config.toml
hidden_size = 192
d_expert = 80
balance_loss = 0.0112
router_z_loss = 0.0001
init_std_router = 0.00807
tie_word_embeddings = "early"
Below are experts of layer 8 (counted from 0) of a mixture-of-experts language model. Rows are named router (the router's row for the expert) and show model dimensions 0-191. Each number is 128 + 24 x the weight over its row's rms, rounded and kept within 0 to 255.
After each expert's rows: "gets" lists some tokens that make up at least twice as much of what it gets as of all text. This comes from a sample of Wikipedia text that the model never trained on. Tokens count by the router's weight.

# expert 8
router [102 139 122 131 127 101  80 148 159 134 118  85 123 141 133 161 135 103 113 114 152  92 146 102 109 158 151 140 107 118 116  88 122 101 118 121 114  86 156  99 181 159 135 150 105 143 124 157 123 106 159 164 120 148 110 144 165 104 109 154 121 131 152 150 142 105 153 110 156 118 127 102 127 113 151 130 129 134 110 115 165 119  97 139 127 109 117 109 161 159 142 159 107 128 158 108 180  67 174 154 121 129 131 139 163 140 149 159 116 121 117 110 145 137 140 118 136 166 134 107 139 110  97 142 112 121 151  74  97 170 104  94 159 176  79 142 121  91 129 135 113 161 150 150 101  62  76 125 136 123 115 125 116 187 144  97 133 122 119 115  96 152 129 134 112 102 135 137 122 135 148 126 114 146  98 117 106 110 137 113 158 127 135  88 142 142 155  95  70 152 112 138]
gets: " of", " (", " the", ".", "==", " in"

# expert 6
router [109 127 129 149 125 121 103 121 148 115 133 121 140 127 143 173 127 143  84 123 106 100 113 114 165 136 128  85 142 120 153 108 136 117  69 100  92  89 144 105 101 133 129  96 132 138 166 128 138  93 134 154  85 148 151 147 161  90 165 146 125 147 100 134 138 141 139 123 142 110 117 112 117 108 122 150 125 141 146 119 206 149  92 145 140 157 133  74 140 143 118 152 104 154  93 138 135  93 135 158 159 145  92 183 144 138 160 148 109 175 159  97 171 126 128 187 150 113 138 175 117 116 103 132  88 114 160 121 112 154  82 114 134 112 124 137 120 129 133 127 121 116  91 115 101 152 112 142 135 112 107 188 136  95 104 102 111 126  81 136 105 128 165 127 113  82 130 113 143 150 136 118  98 133 115 148 108 109 147 142 124 160 114 120 116 107 144 117 100 164  96 157]
gets: " ", "'", " was", " the", " is", " he"

# expert 12
router [ 82 128 127 142 129 135  91 144 154 125 138  79 160 103 150 119 160 142 111 166 129 101 134 131 131 154 129 138  91 123 152 106  64 108 137 100 113 171 137 126 130  96 119 114 138 139 161 123 137  94 137 178 118 116 150  75 137 136 120 155 121 141 128 136 152 132 190 102 153 136 146 103 169 132  72 138 130 130 145  88 136 124  93 146 113 140 107 129 120 174  94 145  93 155 102 129 127 164 150 162 142 130 143 167 119 136 155 145 137 154 103 119 174 162 127 152 128 123 122 126 117 105 135 145  93 139 165  91  92 127  93 129 154 146 123 129 125 187 146 153 101 116  97 149  97 140 157 150 134 117  72 155 150 109 132 140 107 154 149 127 128 124 151 116 112 128 112 127 145 149 128 143 167 153  88  68 112 107 132  96 139 161 147  97 162 135 124 112 113 150  93 110]
gets: ",", "-", " the", ")", "year", "),"

# expert 13
router [144 131 130 120 129 135 106 142 154 146 105 135 156  96 136 154 154 110 109 112 145 112  95 109 142 162 134 122 137 109 155  92  62 109 112 119 113  87 131 122 138 135 134 110 115 120  90 136 126 107 158 114 131 155  83 125 168 132  86 148 117 143  91 103 145 131 138 112 136 103  79  93 146 145 164 101 150  92 113  59 112 145  89 115 113 127  85 137 150 140 154 134 101 112 150 114 176 110 149 155 161 180 106 145 101 124 150 143 111 121 129 120 126 107 134 124 127 150 143 131 123 119 112 143 104 129 152 114 127 112 115  94 130 140  97 124 144 128 100 101  93 175 155 125  92 172 129 140 153 149 119 154 171  80 140 112 103 154 135  90 112 126 163 121 122 143 119 131 103 125 158 123 174 184 108 118 129 124 126 141 100 188 112 109 151 168  85 159 131 169 107 107]
gets: "\n", ",", "'", " team", " season", " War"

# expert 10
router [146 155 115  87 137  91  95 132 152 134 117 137 144 140 106 106 145 118 117 159 153 119  60 138 162 167 150 155 150 112  64  78  82 108 100 116  96 140 109 135 121 153 148 119 116  98 134  97 142 111 163  96 140 119 161 128 158 153 147 137 130 133  93 157 109 103 116 126 129 101 111  92  77 146 115 142 162 120 140 124 139 110 128 133 109 122 129 109 159 149 156 144 110 128 111 125 139 148 152 159 105 169 153 129 143 140 168 146 142 125 148 119 110 149 126 145 163 100 128 113 102 126 107 171  96 116 138 129  98 155  96 127 161 139 153  82  94 126 120  92 125 141 165 163 147 123 130 199 155  84 100 120 111 165 135 122 111 130 110 102 111  89 129  85 119 147 127 139 158 148 147 128 135 132  92 160 132 147 142 144 149 146 123  80 148 129 142 114  97 163 103  98]
gets: " the", "\n", "|", " The", " ", " his"

# expert 3
router [125 119 133 112 127 117  99 158 152 105  89  91 156 152 153 156 136 139  97 127 123 102 114  86 143 139 121 112 145 139 128 112 148 115  96 122 142 163 122 138 121 150 153 135 105 135  90 146 124 112 121 126 136 124 111 157 164 121  92 162 136 120 135 115 122 151  75  85 126 134 126  99 106 109 157 140 135 140  69 133 142 157  91 154 144 173 146 123 117 141 123 161 112 146 129 115 118  83 172 141 122 111  88 131 141 143 156 166 155 118 139 109 156 146 132 145 149  87 152 122 109 120 145 169 116  79  82 116 103 101  82 112 147 119 171 129 115 121  72  72 139 113 117  76 133  84 103  97 151  85  91 131 127 131 112 116 142 145 134  92 123 112 146 128 134 139 163 119 112 104 148 120 141 127 102 122 139 153  98 137 175 119 133 159 128 182 129 137 131 179 179 151]
gets: " |", "\"", " with", " of", " in", " by"

# expert 9
router [140  97 126 137 113  89 114 146 164 127  92 117 128  98 103 158 139 122 145 148 177 121 146 139 145 160 119 124 113 142 146 130 110 101  98 100 139 158 133 124  86 124 116 122 122 108  88 156 166  89 160 109 104 146 142 143 146 119 164 133 128  91  87 139 103 160 158  91 169 128 152 148 151  87 161 133 169 107 114 100 135 173 125 115 143 155 106 146 167 129 108 145 112 141 115 111  75 125 164 132 140 140 127 143 123 106 136 154 134 159 143  62  93 149 125 158 167 101  94 106 177 107 152 153  97 119 117 123  95 115 131 103 129 142 112 102 109 149 142 117 119 132  91  90 112 143  82 161 152  93  78 126 124 119  98 145 127 144  91  95 133 156 140 141 105  97 133 104 126 159 159 132  98 140  87 101 110 121 143 152 166 120 155 127 102 133 163 128 124 137 139 145]
gets: " a", "s", " is", " an", " was", "ed"

# expert 14
router [115 173  96 159 171 114  74 180 160 142 103  79 153 135  99 104 135 149  84 136 132  90 137 124 108 138 119 126 111 127 117 100 138 128 123 141 124 100 102 110 139  98 121 122 116 137 127 164 128 102 141 126 146 139 141 131 155 114 137 143  97 109 146 118 134 111 124 115 132 130 136 132 107 126  98 121 144 138 106 128 112 136  88 149 131 144 121 131 117 139  94 163  66  91 123 134 128 123 168 159 143 168  90 156 139 136 186 152 136 146 133 131 138 130 128 143 152 111 184 181 133 115 105 175 103  97 124  76 106 107  83  95 186 177 118 117  95 112 124 133  50 102 151 143 136 111 137 135 151  98 111 163 120 130 128 108 137 123 105 136 128 157 133 128 164  99 122 127 143 139 144 126 180 158  86 136 134 137 117 101 121 153 108 160 126 123 123  93 124 154 101 115]
gets: " |", ".", "\n", ";", "\".", ".\""

# expert 11
router [133  91 123 120 127 129 100 129 170 127 104 116 133 102 143 153 105 149 125 144 170  90 124 162 155 172  75 119  93  97 167 123 132 130 111 126 109  98 127  98 132 132 105 142 122 128  86 158 150  88 184 150 107  89 139 117 143 142  59 107 145 117 140 107  97  95 114 149 165 130  86  97 143 149 138 135 132 189  88 128  86 117 108 122 141 152 135 112 127 143 130 135 108 142 160  95 123 142 172 162  94 156 163 111 123 135 131 145 180 112  89  95 155 118 108 163  94 125 103 107 148 145 133 142 108 144 104 100  99 141 127  84 127  86 158 114 124 167 128 131 121 118 136 128 154 132 115 153 138 114 116 151 127 104 160 113 122 121 107  76 152 119 117 158 121 137 135 183 165 136 150 160 132 156 111 125 139 142 119  91 143 125 119 135 141 137 161  97 132 144 108 124]
gets: " in", "-", " to", "th", " early", " •"

# expert 0
router [126 119 121 151 118 111  96 177 159 160  99 140 131 142 122 109  72 102 107 154 116  85 140 146 153 154 158 121 141  78 164 105 157  90 103 134  87 126 173 119 120 109 162 135 113 132 109 105 138  98 159 122 138 103 127 122 156 117 104 140 114 100 109 142 136 127 168 156 127 120 129 110 185 140 125 143 138 129 133 134 170  90  98 119 115 108 105 144 149 124 114 157 106 138 145 154  94 126 170 145 131 141 126 130 106 130 160 167 128 111 134 109 131 128 162 107 147 121 156 112 177 122 115 171 110 124 148  90 115  80  92 112 157 131 154 137 162 137 108 150 100 105  90 101 148 105  94 121  88 111 118 128 117 119 121 153 129 185 109  61 132 138 150 139 126 116 133 160 120 111 105 165 111 162 110 109 139 117 143 152  65  97 106  99 101 135 134 116 145 160 137 102]
gets: " to", " for", "|", " with", " from", " at"

# expert 7
router [142 115 136 139 132  85 100 157 178 131  92 119 151 129 171 100 145 128 151 163 113 104 124 131 116 173 118 167 137 154 111 109 143 112 106  80  86 128 137  87 114 147 132 154 114 133 109 123 130  98 196 127 151 106 139 102 150 111 146 153 116 129  84 193 124  92 122 103 129 146 126 133 123  92 147  76  94 113 107 118 133 159 101 158 159 140 146 125 151 134 148 132 115 130 158 169 118 111 161 162 157 145 107 126 101 110 135 142 105 119 130 119  90  99  88 115 133 130 117 108 130 125 162 122 104 115 104  89 100 118 116 109 142 101 127  91 179  97 140 104 122 117 124 137 151 116 105 136 160  72 101 138 161 131 144 188 125 112 116 127 103 145 128 104 148 141 143 155 120 172 117 140 120 144 102 139 140 174 153  98 119 102 165 119 116 149 103  81 133 130 148 118]
gets: "\n", " at", " on", " by", " which", " that"

# expert 5
router [114 127 102 134 138 149  90 145 162 104 105  96 137  96 164 165 154 164 136 131 153 103 148 137 123 148 122  70  77 108 111  99 128  99 111  92  94 141 100 107 107 153 113 135 145 149 141 119 155 114 150  80 141 123  84 156 162  75 117 130 101 137 146 156 157 139 131 141 128 105 157 120  95 108 177 103 157 145 136 109 108 111 106 140 135  92  92 117 149 144 132 164  86 125 158 146 165 130 161 125 148 144 153 136 146 153 149 162 133 136  79 111 155 141 150 118 127 115 142 161 140  99 123 156 101 103 151 109  97 161  95 104 179 160 123 139 125 125 155  86 144 112 115 144 104 146 127 143 169 130  91 124 107 113 136 101 119 155 109 130 120 133 148 103 119 105 121  94 148  99 143 104 155 147  98 121  84  98 113  76 119 149 150 139 125 163 122 109 114 149 120  97]
gets: "\n", ")", ";", "==", "===", " =="